From a checkpoint of a small mixture-of-experts model trained on Wikipedia.
Size: 11 layers, 47.6M parameters.
Training: 310M tokens, 4732 steps.
Below are experts of layer 4 (counted from 0) of a mixture-of-experts language model. Rows are named router (the router's row for the expert), gate (a neuron's input weights, with its number), up (a neuron's input weights, with its number), down (a neuron's output weights, with its number) and show model dimensions 0-127. Each number is 128 + 24 x the weight over its row's rms, rounded and kept within 0 to 255. Numbers have three digits each.
After each expert's rows: "comes after" lists some tokens at least twice as common just before its tokens as in all text. This comes from a sample of Wikipedia text that the model never trained on. Tokens count by the router's weight.

# expert 3
router:141143129137112113148152131113086131121145162130128139133128085096115140140134132114135120089144116133129114117137149126124113132138149149107120144151104164111131150156167130114123130117152104104079142142147159176175173155100104129117126145130078115099111150156105117140129149089140074181179128139107154065134122133136097119074107136133174118116149093147109115126123140123106124088151
gate0:122137128161176119123159154097104124143091079143084126127075088129155103119128123127103129134120141104147149102129094126173145161094110099149144141117120136092125157137112113139119155134177130094143141133151141146128105139119086124113124112135119151171145117150124115154145088082134164120067136084136107103149119132116107138159141114133118115101135096165150166125145117181135114171130
up0:119160164117122129151135120116132146138170152095143133143123141168155127091170152161146123150090123150152114104150070148132127136115141145174124141142101127153162154156092115115153125110148101151133161121129110117117146170079147143090151116147118117163174128147118156112131097132158176156099150121146116135085153146106117145123104112130150129110125123144121107140170133154125114111100
down0:151106140131105133080122176089141108172123128128129142087132092152125123132096151141097148142092135164139136103144111174130122131128128099133117115123131150104125100147114096118140111163122092116129107155147137145105078159120070097110125166134116118131101153114108136135156149134162125088099125112111125138137117102130150150130115145099131142118116117112120143128108103127118150174132
gate1:081138101138127084191107107090111157093158104140141125145103113129139128149128137150067186162139119149096173105148122102145157129116126113178127113153120096094090145151127110143142108096146153107119117148104147140120100122148113142162126115129101153145126142152115143145138116109125156135161164158098126147183106146110129114120104097088145137103184188140128146160119125127134108113123
up1:132114152093107093109127086133112126138130108112130129129142102104069125159171132138063166133158096157098169114142093093149148118108141134171133150111140112120115124161125141103149087116134147124152146130099129154143119129142101104097143141107114144141145156143114161123129123066167120141101173141075088091103140144135158127130114144109075122107167128110169101128122127163107122107111
down1:160143124150147156140124131124124108190072128114143121123111167134143131142121143104153080167132131126135089126126141127099128118162131112112126131156124169147147123112134147086136151128116108128125120144130140106118144202117147144111120128141126127149118123074132141120125165151121113114136130161120153155111137172112108112096137134148122146166154118132125152141142131146118136101175
comes after: " the", " a", " and", " of", "'s", " to"

# expert 6
router:137117089135093136107154168117112161104154095152172152142117103124126145104174164091162143157119148108109101116137098134154102104143107122116092140185129166095133150146143112101109123138165100074122157156117135206113133125107110126103076145100116123098152104155132073080133133144156104130153112141143133152154105133113152120116139123123128159126142134134088126114167145183082145141120
gate0:144111140180112154120092143101106136107098136122154132138124109123124083096169155111142120149084116153133093111127104160109107110121143151131097120144133102106144132098127078126126117136174153158126141136145112107115136149106095130100109103129137135126132135113142108139129163088142131064136099092121148131118115136146115109106144155097117111121126143110131166109129156117118125129110
up0:108123136167113143121099133149116114151073120117167115129147125117104127122161150142114132128111086127152139078087129135108119134113147154140138135130145097099123086138159110137092143143112153100146119111169096155158135116136099181117094138101147088149151160128093128096082158101120111109097173158121095140147160092133182148092097175127103170154133165082138124131115109143160122122145
down0:126120120121137106130135134147152140120129148150123107156150133108111148159143174113124136095125143189156113148134162131128116084109108113117089109112111132109142143177063142138125154151134103101146125161114087151131129124131156124108194131127117153119110140109121137126148120125118121112150095100130135141125081153116113146115117119106144134160089142124133126110120109161154110091120
gate1:124129161126138128137094152093142150135133138136127131149135118133070084116131158146118093148116131136122131179137103179107156135140131141109134158085134148113120120139102136104123122132137104110141116165103154146101142127135112133114142115118099106123163103085104143171087165107189130114140099114169156154180115141185181141152150146100125096131138108118176168099123081125116082122143
up1:130140169154134141090126086136121131158139105109128110093106120125170149120117155124115106130133132166129135110131135103121121124126101129100098130139084139130168116135138120141109096135081164093120150105121139135087105130110144156128186136118110144149086141175135131149153118164137152115140138126111107123139158067116106113078161071144148102123158110103125059132058132132084146142141
down1:105135119179082102118111161136139124159157134104117129103082151124093140139156160114127126118095115125155165113116136131143120062109109151132139076153103174136104121106142161138124146114129110097138116138148105098138130074142143123112167094134154163088114118136078115129181124158098122168114127140172129131158092158143111148088127115095134119149173075101120110129143100109132114088150
comes after: " ", " (", "–", " in", " T", " /"

# expert 30
router:124142107185094111138140128065176151146135121145116069107123126096128134136167144087131161160127139086132142118139045110124131162138129150101148118131142102106114143154134137119100147148141102127116096147141170173141142179128125112103131124137105105129147131141116127141127131153113115124142109112092072132146145135120112113092166135113097168126152096147114092101173122136126137134153
gate0:159170105118104162132096173150080122100121134143124129139084123152140160086147152101122132142116084101125122134168135120191157138161141115093154105157184097172154148108124086121140114130132113133149125125186165118173159143112150112114102103093127146162123119104158107135164127128113104115179127103132115131195161136108122143155121122142113137124116161130111125065128142093127124091110
up0:151139077141148084135171090171153109145131122173103109125122141093146153137118132124124162101095125176164097147113148123093138114101144130148130141113127102129139142181145156168135114145129138110110136132173104105145123085086155100123131095158145127080118134110132125121126136094146157156126130135133107154131120153187103139141128114151138159097145103126108106138152141117131119144149
down0:152133129116094133070104137140148080096105179140148141066135120166136136092138129158112098134104124132120131147087119121153154105134145136132133116115166123133153154122102114144132122076109127164180183143116098099164111151179113136145137103165152175077152155081140122070115093149099109162113096110110103118175097118148150111124151124119133137133126114121120142138107094119132170152140
gate1:144099097166109164116112088128137122106073142154149157124135126124087138127168103127126084104134128104124143108128116153097158158084144118093187131099148142112184127128136137086168157126145162135140124130102125143137118161094141099108130127101138105147137123077089151082118129139143115138142097087116091154120117177117147125109124168125115092107124130107132131078139106148128125120133
up1:141167097159134143090094112121150150163103127122139167111131167135136164133101149148136154164154103158098112128135164164140129105136152129113117099135093118115145092156124106145131136165149130113113123119152142156119126107100112171123141177164142171124105106150134107109126126116132093122134142111127088108158167121144109138130190115168115145098133104143123175128136096126144150161106
down1:151142162107145119123129166148143161124139121118130119148145155150153132125128137114130122142119123095106146136145145135185095092124112134148078131129097143109122106147109144145127107118135125163123156117100140142135134111088095123159143110125129123140112100153127129139174096170117142141124136105125164148163140110119117116099130123127125132174125158133091139151114141135155107138116
comes after: ".\n\n", " (", " |", " \"", "-", "\n\n"

# expert 28
router:095137141141069099128189160107138135162140133163136116111163101117135162110124119102113158114136146109158093126148074137119121093098188155075126155162118160100124144131123099089123131155156126139108137135111105149137103133108134122083124140111095157108150174178077143118127129150137116178145107147089120121123123142126134108107102148095117149130141092121097101094119116152107122127141
gate0:124139097114105110098077096130134119113099176162154134170143130159085118147140077171103125138173118159118126106141128121108119143137131135137143120120162101110159061118128117080134155112182106139147106145163138168108112110141122108090144152126123151103086074157143137135135133132173127154129121156151105120130142127134105133163130113107135112140154127131097149145102145084126120140117
up0:145145144123117092178135086139107133141144141142109115111095116104176121175041138127108128152130146094175144135087058115118100124130120123111135125167131132139118115121098147123106056112117116183108133154118123164140124139129119098128112113128179130116160146119130131124117152083170103135135135137108145145121135133114124075175125160111086158165124129129178128121127110148127102127146
down0:118137136136154144152114144131170175115083145092093144169126123082110157118165152157138114106149146125140122117136143128141113123123154104100131137146145098140124192116074155171170131104140151112121138131104120111160132105131116132120122170111119115170093109105125124114151105155083132153095123133180119119161126164134111112083151158120117150140132140110123099142171124145111126123122
gate1:095148139151109133113124178127065119186138126127139103101137133142138106189156156116132106140119095146154114082128107089136133112170152127144120159119169173082076144151151158119093142159172117124136142117117097136143174103164140118118126115141119130149121102128103114109096159091112156109149088156104111102123130199107144130165155116116101129138114111117089123143130128119116134170141
up1:162115146114162118158131130192156139116109164141134138108128153117147132071089095139099132200086094081127138131131124112185123153057107138108127095127134131179120185101090117108152134123115141129129107079128139074145136118104091112101154139106096141114117108115120122129129140170160101100124122133114139104144112146103113101147153135147110159120138105118108171120160171146123123143098
down1:153146129128144094126156136099146088145127127145155078103128100120115101088133118105149158136120077156112141169133094110123107134142106113173149154171086140144099124137138114154139117113117146088101149117147158153182101149092112106109147092130083067159113111181124163147111167133094051168132193127111161128138139122155124172173124126119081112144144147139130111157115132146088108103135
comes after: ",", " C", ".", ":", " of", "-"

# expert 26
router:141141095167120120151131134129151136150110136132137098135123126114163160091113149093147101112141162115139053117147102137139120117106160143075138177144122107102122111144154120101102142157133125127140135163107145134154102180080087105126084155089090119106167154179118141131107142090155113103166127129134096092156137162133129145132116147104140146127074112160101106119143193144106125120161
gate0:146121160139126134159123133120107111130164146106106130135124114125123150124139156174148161122123115146152166162128117129103150143118128147074182127123168127145125149126117107141146108112131155158150139125118082146102096135092127142100159119110101101163126150172137161126155121086129131160136142143131141132142156160136155158140165116106136130164169144160119120080166121116156127098158
up0:096085114149120141115126120136107125120144173137149123110108144127137145141119161139105118121103127101172157166096103135114161121114158106093132109128142143136164163098111102158148144137152153139122130104073112152137073150117116122141120112126106153077095157151134157121123134138148159147104143165150138130150128161097147149121118102124164161158151137165091085085143076106157154166134
down0:150109167119137160108121085136110124100127103124132101111144124113156142138125135128113144112098150089167125108148139094112112103145089134153116111136101154161130149152107134119121098157165114086117104108120163075083126124097150139140139122148098159120095078139100177141099134158131155121116129154158127165152112139129140144165156141130157150138166133100170135126138122153113146143117
gate1:134120139120128142136098140146122107106103126145119117161144127142159144131149153156131129128129163133107101123132154152144099141120116141123174143120117113102119138150139126154095145141158154157143145157114117076136134125110151130117127107113170137065097123121140136102166108079156098110167105148139087121119137152110114145118117156123166105114105096159095090141095089102093129144112
up1:145168152142112132123143124115151123167142089109120118141171113141167106162148091126104099145115167108093141059125112109123140132106131088108089185118088102140142123080115112150067133108110157161131128141145133085102149138120136120120177124142181141124055106159124116150111139154111134119122120134151101108143108086157164122109170154132112101147131108124097097106094092113115154095099
down1:134144118144126091092128109116096132158152139130144117129139116178097126098141121134152126119151127140175144081121138157092106161108130136125173094126134148142106137165170151133144149099160122178120126146160151152160111156103129131120126137149100138103147137145087133110141153161151088071163128107133113117120148111119122113133094133122116130088142145140160140166117137096171124123088
comes after: " |", "|", ",", ":", ";", " in"

# expert 15
router:120138158114115094116107119108156127135150120144141136111140107094137138142127119124122152136171097135117130115128117157132127118138193136116124121131105099096137111158143119094140142147140115111099173146118179122107142112128091120077112112086100147124145121144095079099128148150156049172148105140151137133161143139110138099103126115112155156152092111161119115118098137122114151147120
gate0:094149160130120133114144143213121145107137103133117147122092141122125126143096078139100088088092156090132117142098099136083133116133111132117147115096129101112132089120169096143116171136133135122136109189153147133121121067145108135156129151195136132121179118140138157096153130124106133120109120091136090121111147144183126139119135086151146149099139121183139113102134120171098189167137
up0:094170156127101125143101144171098168088139133146110171103124139124116112143118098127096125108093136104125108123119115127105119123110133129084128126123131122120117112100176123128118145128128119121138139151120122128109146052167153164159097131195134126120171117147130127103141132130087139098100101086109120127118134145174101137085133116142092098121149128182151079092126119149145176137134
down0:112102160081120179153151145126104141119153113195097137116168112182166064138155112148139155147100131117139139115094076124106124172120126140109104122142129137104129053118128135141099168117159134105173126116099132162100118094151135093138126134131126166151131156147114150104139135115119147193095165150132133109140148140132127124106112124120077103131141100126093158157084114099120157113106
gate1:100130135124117109100132104149138111133090140116105116105155113144090134150127096148116147147126132123109153105114122110148154143134144166094203098137154148148125136125162146137080089134125095100191148132121163144100177139104159163139118131115125125103148120104155185155125170149130120153100120132088133103122166141096123125155179109135146146160095133147089120151128113109140083136127
up1:131157123127138105141125165077121138114153113146163102138114116118144120141135180155145104089142120137157121109108108134121089133094112086132067164151124113115144133114116099156175168119093161149087138104125127139143104130153106116134139156142086115158147136100105060123112125096129147113147113117152114153149098110161129119125079134128125172082135107105178113128095171112080138119131
down1:121141177088066170155120127104154107060141149127086160109129128126099125098172155111096148141128133116097138105077127095162144130127138147148088109178104135161131148118091162129098125116108128110137125150165145164123138121103096159106146127175169100146154123123094164141137156125136117154139114121112099108134144113131092131141125134121129150133153158121106091139091118109133134140155
comes after: " of", " in", " to", " for", " the", " on"

# expert 13
router:118171072141137125175154118106134148118104116134158125142103093093172145127143144103155102160152129098128109102109128112176098110160137144081130149168108127111131157100190150083107145177134128087132140125120104119141140132102123130086100169122107113106154147159142095145149130121140123145158111134123127179145169116120127105088140125133111120182089103146102117148194176158126127083107
gate0:103124135134132151104168129139107152122108109199117112140146121162107114123121102139132167090169087127133121121148145101161145098147073153129106130143109123107095170125127107159136106134184121117091127123170137127080135173115111134105156148169138130152148114121147089108134142147144124122077109148131134127141133103141169108110141103170116129190113132183116155149145170117110142104113
up0:155114106166117127115075108143162142162132123112126151125091151097115118117131109113113025145157117164160156124124135152136128142102124167109080140107143162127146118124184128092142099137126148169134118132114129158140144101113130100129102075123126148120145131146129184166145150132148142088144180140149116099155117120111106115137160123140098133095128150112166152100135139109136167140138
down0:114122100122179135160150145113125105112166104118123101095191134119138132143116105121153125117183105119070120101125142097138139079135093055166097129097102141135103138101122144113078158127095111153145100120149101126146128119082142092120175141147111108146123149121127137135099165129155103184119163121067111142119149141146172165118147147126120150142158081147135097121129094153129105128133
gate1:131117086137115160151111108142053143141126137143125143148163129114126089105089180130143127131125148137136117125142114123144146140136160177101175141155072116122172129144143106172095146166158123135119114090126109130128140145119122147135149130139114152123098140181156105094107125123127168146150125163100087132151157137112098111122139120117109112115048131136123124076116124153141121152088
up1:115126160155137129118125156140188066123126153116105086139137178173142204144121095168116090150165126144142153097112152130166147140097108114174119126096160140110161137106080129085165125131155137182116139164150149127145129140139163095107125132119143146116128112092087147130108128100083085142143148144146146090097092159148097136133100140083125070108141139136143125168107117137108138111146
down1:134109136159148092126136159148148126135114098134140177130189144142141113168108154108140105113147146101119112129079119135097110128106088128145142152132145095117094103127118139116105132136121094126135145104137109126073112108153115109102165089139116144101128151109137139113143135129140149129134105125081143110137123108102093143093171061126167119099109170120090119143123109159120133121115
comes after: " the", " to", " a", " and", " was", " re"

# expert 5
router:119149049172085087146138135158143137085106137135138121151159169118117154098139177114153168130151101107154094135111085177124177133095169134106158161169129135132127167123157144130149138165145094099125123144166183161132140166120120098145097140117105150108176135134113095115122132077128119148157102145136123144113149129105140126104130128109152163142062126154120111121111108126118089116180
gate0:181145096127162135130162176120141159113128076142129084122113104115128121177094122114116118108137111115092117171130112123120134195153126106132176149107139141131153156159136120133181122112126144146153117134140146098093142131154104136145159121102137072115109141114175079126109135127130130166111090183122103136128142090151167159103148122145125128125106136121152080108143125110121140150134
up0:122130126142114110138109114129128072128141164082131170135129166157142092058168113130165124128111154148172132102115143114118117091076153154145089124144106099139114085089113157122087132153139116113132132116120128164168129121114146109107109129166135177129196148113088178130155126137091145091148145104143137138137126151101117119125114119109120129136166137140122141117122117145143104094115
down0:152145119165151136145143147096182130126091139142132117112156095135152094140129108148158116150115089104117088206172119123113118113098139156097170129120146098129144087122137111106177091129112148146154193151169133114107107118138154165138113128114130137140135150096165133159130156117169118151109131134081131153122146118177112180117142126147155113094156098124082127133116115079122129137091
gate1:110133179137093130152160127134130143146167141164180115153079118108137171066136152191100113119128128111101127118139102136144128157135112126136126130118121155111143153088154164123119127139135110123139119093145162123120081096163159114146113179154147135120139148128083117098095161125159079184127122136148102126132132112147134073144136165120113116129142142135157095145117147121143082181122
up1:111114167093139123156184131124117133112135170100143086164094129154123157110054133129132129125157146105145135137059135140127139145135109113122107139131165140138109130133134139158120123096129099122127128112132146148131123112156120122132103163170109131088133111127153115115140075139138097152124131125114087122154101099151120078090145133122148182114150063105138131157121126133165116148098
down1:110117116198170079109122105134118111142144124128089114114100132115105147138143123137123126091114117157144126112166141137167117167127107121160087122107138152156117132113137072120116098139146155155105141139119114116110133107103134118107121120129128112157104151099105152111162169159114118112096173090138127099156137073102169139146135120114118146178095112131103134123163115119080171133112
comes after: "\n", " |\n", ")\n", "-", "\n\n", ".\n"

# expert 18
router:125154133154116114172160133124149141179120090157154101119120088064134164128128119116130089160136153086116113132115104154123137121119151172146112164150136131097097128159152124083141151180166140130128177146156127143096144115148129126110116128104134117088174173135095110130136141136159137137143113156135139132130092142098153134093127137156148126127116100130139134099142123148092130159134
gate0:187103133197136126171112159097138123110139120143120109112137195162106136142092158091128114105133110129133108105165146160180130140147116143071123113089113162098120102150110105157162127152127141159132161130124122112122129126153098120148152138134117120096098109110085087133144120138085129161131121100128123135106146142147105162148141092138127151132121140105145116124109145119103143153142
up0:150078148129142123138110135087182148089138123132152104134155135145083105134147152099121126078099156145123124121133113144149121103106117154130184089131119127084102127056120133126128141094172115155093141101100154124175119147101138081121131108137159116159103129129105139169142111141099127128106147126106129114142128099128127112133152137179190163147141139115120113097118124116145117157087
down0:082162094090152145105163169130113082093122117129135141126112109143108134107095164176146122100098130139172152147131130148104158119089117108129120138153141112117155133132083102116104148115139096132162122146091160120115178149146092134089118147127080183102095130117161094092103086135127094133124105109098121102143144110129121119133117096123141123104088117156097147099091134130184162103169
gate1:143180114140135093154170175107115091102137200141113124101139086128165131131120106123137115177123141142126153122140153160111118145132118158141106164156131123159120140133145110064155147136137115088131144163102120170121129108132088113146139107101131130161162108137156151147126139156103139145096110146143128120132122139131157119137134124137137114110135138111127122107102126144120115111101
up1:122114160097157131127138144096121170083114112126153141107108146137132156117087151165112111173151153120157097109120116120134115157151140145134133140120119152133109127138121140117177111080145176117119148140140099128110139087140110092151149091199120164162130136088129148139145134116112105120127146096110152147145110100144103125132094121137109129129143138149109136132167146126113105088104
down1:144122080121122105164094109151086134084097148126129138116129142121123116112160131112144125130141099131176113146130157139135099132176094118103104115172116110152190104136147150157122147167146097102123139129096124146143157153159114100098140116119144101138148109127103106113106124109155130125133172147107111125136161142121129110163133138115148168081142108142122077075143096158157138128112
comes after: " K", " N", " A", " E", " I", " V"

# expert 27
router:125115117138099144081137143125160148155130156148100157123135129109107144115161124090104156103168163115194129078125083076121129150144174164112136137143084143145118138135160123099114109136131123153090128127164133167149126138126130074142147139108113146138132130114073088133160138078129109147140117099135146157139186147139120117089122134124149144136101132125162113119135126168087154101108
gate0:104113068129113168142152112109144129132130141181124158152139134139099176096102111147126109072169168118147124108146114115123050112120115164160160096139101122155156125136165158140111155139124131161144061161142148130132098119110157103133119108121110112143131108130102115127127115109084118131091094122079125138145129097200138127116084130131091103104109158172117106128142119161112119137122
up0:119129150146102103107120131166130133147147136123144173114129121114139121129138151160168090122171117115137141111149127091132067150083139142115162105117196138166124165096108081117124129173159121186126122113157127151162091137130128155138140145165150145152083157173111090096120115150186120148128154121116106127158114150092127115113140110110151138176100161101125099156148127148090153099150
down0:152122170168131121123141104123126174161097139149097103092137110162116144132139093163116138151146101106112153128119107123141140134135123084111145089156092127083139127158169128119121171143110160119117148156140150112132101170106138099137134145136159100149167101103107125196141128139134105130107144142157127116078188098120130157107130138134168082173095134082158106111105142139123162145175
gate1:136132149126106119116144107158098120189144105114211135149137121115117131106162133109140114123150157136132129106131106105144124083146150124127138140176067104073144104155150182151115149144156145112119089180129130145096099090153150124144096107155114173122128112106097194124143117123130106120155121132106125105106148135120131122073125119124100135155110148145150141129146123153102120125115
up1:150097146167132111126143078127139134152101083103109152087120161121099108133165161128117100083107105143117147120161142103141129115150148105133113150119156099135142133169149121135072153121148128107116113136131139148163109123135144101129145138103100144068086137128099142156151112127102141155076101185127104152114080128150127170088134152114103102136121146135100166123129121159164103152147
down1:104143134122153097128128154137100151169125130155115071169103123098127128135090131145116123135080161153126100131136150157159153139102149169144150114129152128136146163098104174146137125136108093134117128098157083156182128165167136139136093169146118131117137105134135121145140142154123126129095164091163159082136098140084118110146098128106145112145116139135128138160136113119071132156141
comes after: " H", " h", "h", " S", "H", " D"

# expert 31
router:140146094134114128159150119137133106143166105173150117126140139100120130129143116120133147132137142140122107113147097166120093097144140140103129158148093097147182125143134153107180151155155095153132137148161107165131123136132108080115141145111101144097126152144081118076138140117125126145137120104124128169177118119141138081113167106096171148142127100139081091130120116143140100151109
gate0:121139128166111112104159054126097133141142159101115139105124117147109104157089129070139124118181138164155175110121102141138119121099175144117098144128136122107121147146146130121127109110168147108139150097128147102163118115108156088158152133098113118115113140079135081104122128140105145127147151133114146101085166101104176110147120112123137132125116126142175087123148141100107164137148
up0:128113140102165133127093181150140113127158104125116142135105178109144141096134117159118140131075131146138106115121118120101122135157125093148138127152134120149115059132119105138147164150133150137120105161157107146131130179131037159131119125187132115098124080165141123171140108107131096103096133117168116114151071140188087119089137139154116134122131134125113167124133107150137116109115
down0:122148128122199093127083141128137114132100144090150129158135090135146115144034137163156069161146148165146156075138129131122120103115124066123119123119136138124117151124101128145116117140164114129100111145094166120146116127112107126138109139152110146139119087146133154133103096154134152096129135092132145087117149100119155122177120176132129157119116113144095169141168146136143192152132
gate1:111152115125132141114110169101085124137099128131147131111136152136148137120146139085149151135117113095129123110167092169127100130109172138123150145111117122106146109106094148119118119209193141142156159178114159125153132126161165109134113151134113131147122148132119123145140134137086151107148090057132103150179109095116143107148117109134133135139089136118145151129117155100146099126125
up1:127111154117129121144144109162162121126135138114117096141152089149126098138123120142108117120155153133104172127118153142103146124123140105131121090119173140153093129141173085139122124091069092081104106067133134150101108119132098099099155094119117140107126110096113149139148105129168126131135155150137151098109192149142149168125135165143118157107118118149121124133153123169112140137134
down1:152139149107115177139140114144137125165133152153163159143131158135113124125131165129099144115141116165184103093139124098154119161132150125130099120133094142104126159137148153136095144110128097140131145179123135125141110113194164153165146123121157121162101136166073115079096132110128123179163106142150162109171118102116169119146133140130141096124149117107107183144141171122102141159172
comes after: " ", ".", "–", " (", "°", "′"

# expert 16
router:117153116173107074122119100137108142102116103162125102118123079114130138136126131111125138113174144099138129119109116155133104117131179150138108161126104143120141175170132195083142158158125106076119140153130175149167152149132112134102146133116101147124163112168084091133149149155105074135146115099113089102123114130113152123103118133104113118144106114152096107096135086130087141087130
gate0:120144109133117139130140128110100153077145090147085065133089122138119100127121123107123163118132143095110120079128135111169101122130110110141132157151122143165108179167098086087115095152110133098123150133136167156127157120068124158150147128115161127125100143143110131118121142129132151142153146169129147172140089140137148096101140144131126137102117080131106131090137186131132148159150
up0:111114133115178119142145113114125126110138096183122113160121118165136098132121103098134130131149181110152113050099123124113104109080103100173113164167136096122105164134116125122054128123140117143106147117151124145132143150144115136142144135136158115143110210143106145130130124143157132098146167146122145132156113153143158064119124092126095146145122156142098124102168186133155146158136
down0:085134164133116123072147121114124149160120135150127132121114132106087123161123133107135125119181152135139118141161103106141131157158116131136079140129139088146139140156146088106129124199126157123095140098156160140123125098095128100158150118134121125155124165178134125159083111141113151157145106108152126136146115111151166120118106111165122143136118134130145143123149122129142154141143
gate1:111143122185062164156134136157111107136142118091127136117113125123119160112118114125111105100156107114136143164120147105123153099150157147163133113123100122115102152102132119148155098126138107156114100143126101103146118114145073087105141161143110163106117116176090091115079142146117109104120096111115088098108125112134130140114143146133151097147159114097065166143132110146131132139150
up1:099140138079137119135140111133116101113080125084126106116123146121145124159112122181135116157115100142127139085129130119115120149136095102105095149124122139115108125142103120145120142089151135113133123147110145144151152127125191156164124116150134103093087120057124180114127128080161129091135133146120137176148150149148114104141136156131139131120131126144187136112130142118143127115130
down1:130125159142088090148111125126128145130131170128107124148094107145104103125085141087156093160135103103139150126141123157102145097123123123124141126150106139095142131115097147117118062117101117138098125110115094131156134136119114115108154150143164161182088165179171129148092121113097135115150135137109114087126126133168153118155090135146089091135148132150100109130097130120169137136121
comes after: " |", "-", "|", " the", ":", " in"

# expert 4
router:105137127155134124124127153126151122157144120141136123073150138115134179088114132130152136107153167125159106149130115170149131141096162167105125154165079102124138126179163077114106121150155130124121130127144150140165128167100107104120141159135100162099149124175132073117117142136116132148161108141136118117186156182105123093112140117113152141140125095163116104134130115139091124125152
gate0:158093114131133083204167144141128096155113121130133123149148089104142163169112141125122145124174125150100161136142143135054135097160112133125149116118110118107174165141141120133139129132162128106150118110128133157126148109134137064091134112117156095129098159113130106144118135105128142093157138127158166131125136087121161125174159108112132165143178115111122131127114143103119116116092
up0:079139126083132137118137136093104139117149076138130096118124151091140186128149114100149123115098117125181133159100133130197154169148136136134093126170175172140089058102099145100125131158096117125075127070115119117136149134102118154115094139150082132122163122123136140144119112158120101121115144155133123127149110177122134138046130149104123103144093125109130142118112123165144133128153
down0:108086121112132118157127137171119142129143131096134081124122136121150155138141124116111163136107152158144116137140133106113123155116127133162123185127108163100110111117143171154143157152105137099121107180112084146149137112171111166109094143107124149161121128133165150118143105100076132131129114149122166126141126154137184064147135135093076110121126104097157171103121162115162120143101
gate1:129107140157127105131164085115141109150150108115149116106147131158119150112169120130170129065204122090166159170157160114131137097121157159146160092124175122122124161152178111106136090151121136141135117161162176131167111126193117107119152124155161118123125145122093154137152126120128125137105153113110094103133149161118172172145115146128119128097100125109123072137128131133100122114093
up1:154155140126119100108108103123110104150166140123085088119132090112107104122122167125108116158170130107129112131139158160122161132108109085123092117131132084143158116146136169151124128125117162154144155107165146144088147148126108110141107116136120145105170127111127080188132145119116116105154134144129106127128096144112132097111105119098135114164183133148157130161115120116136129104106
down1:118161147160141134110099141133126134182106145098157156148155172123131140131144127118149137097106154126114137124138117128119124130115159111129125104135126157116131125127122072123147140149146117096095118135099133111166125116143110146145112120130128131142151105083113181096115175131163098119167131125115121109130095125147146112154150172160127188128104144140117117137202166090102106136146
comes after: ",", ".", " is", " and", " was", " it"

# expert 11
router:130149146132091134147138140104137106148143154119155123097104087133125164110148094125128122166161143070095121140088112139161113117132134173119124144154099133092127132169141099123097135186120118070137132121173142124127139111086097128079130147113132148147151153156113096098158129112134112154149105096108116097170155146112140109112183107114120173137093114133109144127140155138091123146157
gate0:100140126166132145112140141160133171071116130141154086109086109100082135136133148150155088146141134106160111147129134131097120122122139145120095118175138128153125153135125122137149133098151130103089104133137141174121156093132107179135125145141118104136139102079121125129140112099148124126115130128137097132130116146136124110082147189156135124126094095161137169135149091192102155150129
up0:098121147117116124111137104139149160096132141143137115103102113112122095106153083164129144105109142099158141116111122104100123152182106150091105119187097137150130138154097071085176136103106102099092095150119122158177105129098131161128102146111173133179165137112072111141123147097177136110146140136139115140150138126155158110114128167147109141133110077169126147120131106142139131174122
down0:156129134129122126097129165153097137138140063122135134126108089136141089135123128102094135140135148156128138114110146111098138139116144100129178119127111089150124129156168145113142123132095090084159166173168124106159127136119114133113115175111169120129113144085154108118115122105170154071137105141111102124143164094153136120104126105170154101159146158155131112156107073103120114141152
gate1:139187153134164152167138118090108134093147089124120089122107119125128135100138126125101128144113090118133126119122102142138128135138110143118134136111104068140137145142123136156131139059121116156120152124130139085141090111162129138147088130124121113160126154108121144123158131084114150116144162140131160106133153122115145102100102156125117124132123083097138094193093171143114082080115
up1:130171137153158133168146131088104147090140084117108128131084114144118126093120121124118117150103121123149128148158104152145145180149136139086137128130123078124143156124132124153130151080138119133109146129091158084131098107161122151166096127127142124158120136134100129129135146067083160118109136146139143128128134118124137095097124144144108121114109090109168111194090147131154076072111
down1:111137150098125099126127116150133079121156157113162128122137159186162103140096122108118087152148153128120128153185158120128142137113140075109127108113127134135109126089113138138153116104110111127124126100122131149133106107120120117091141105120154144061122128116116107124163098136112140141145111128116111124148101174132162125138098113155153179141133075128086099108179074120151107106112
comes after: " |\n", ")", "0", "1", "2", "3"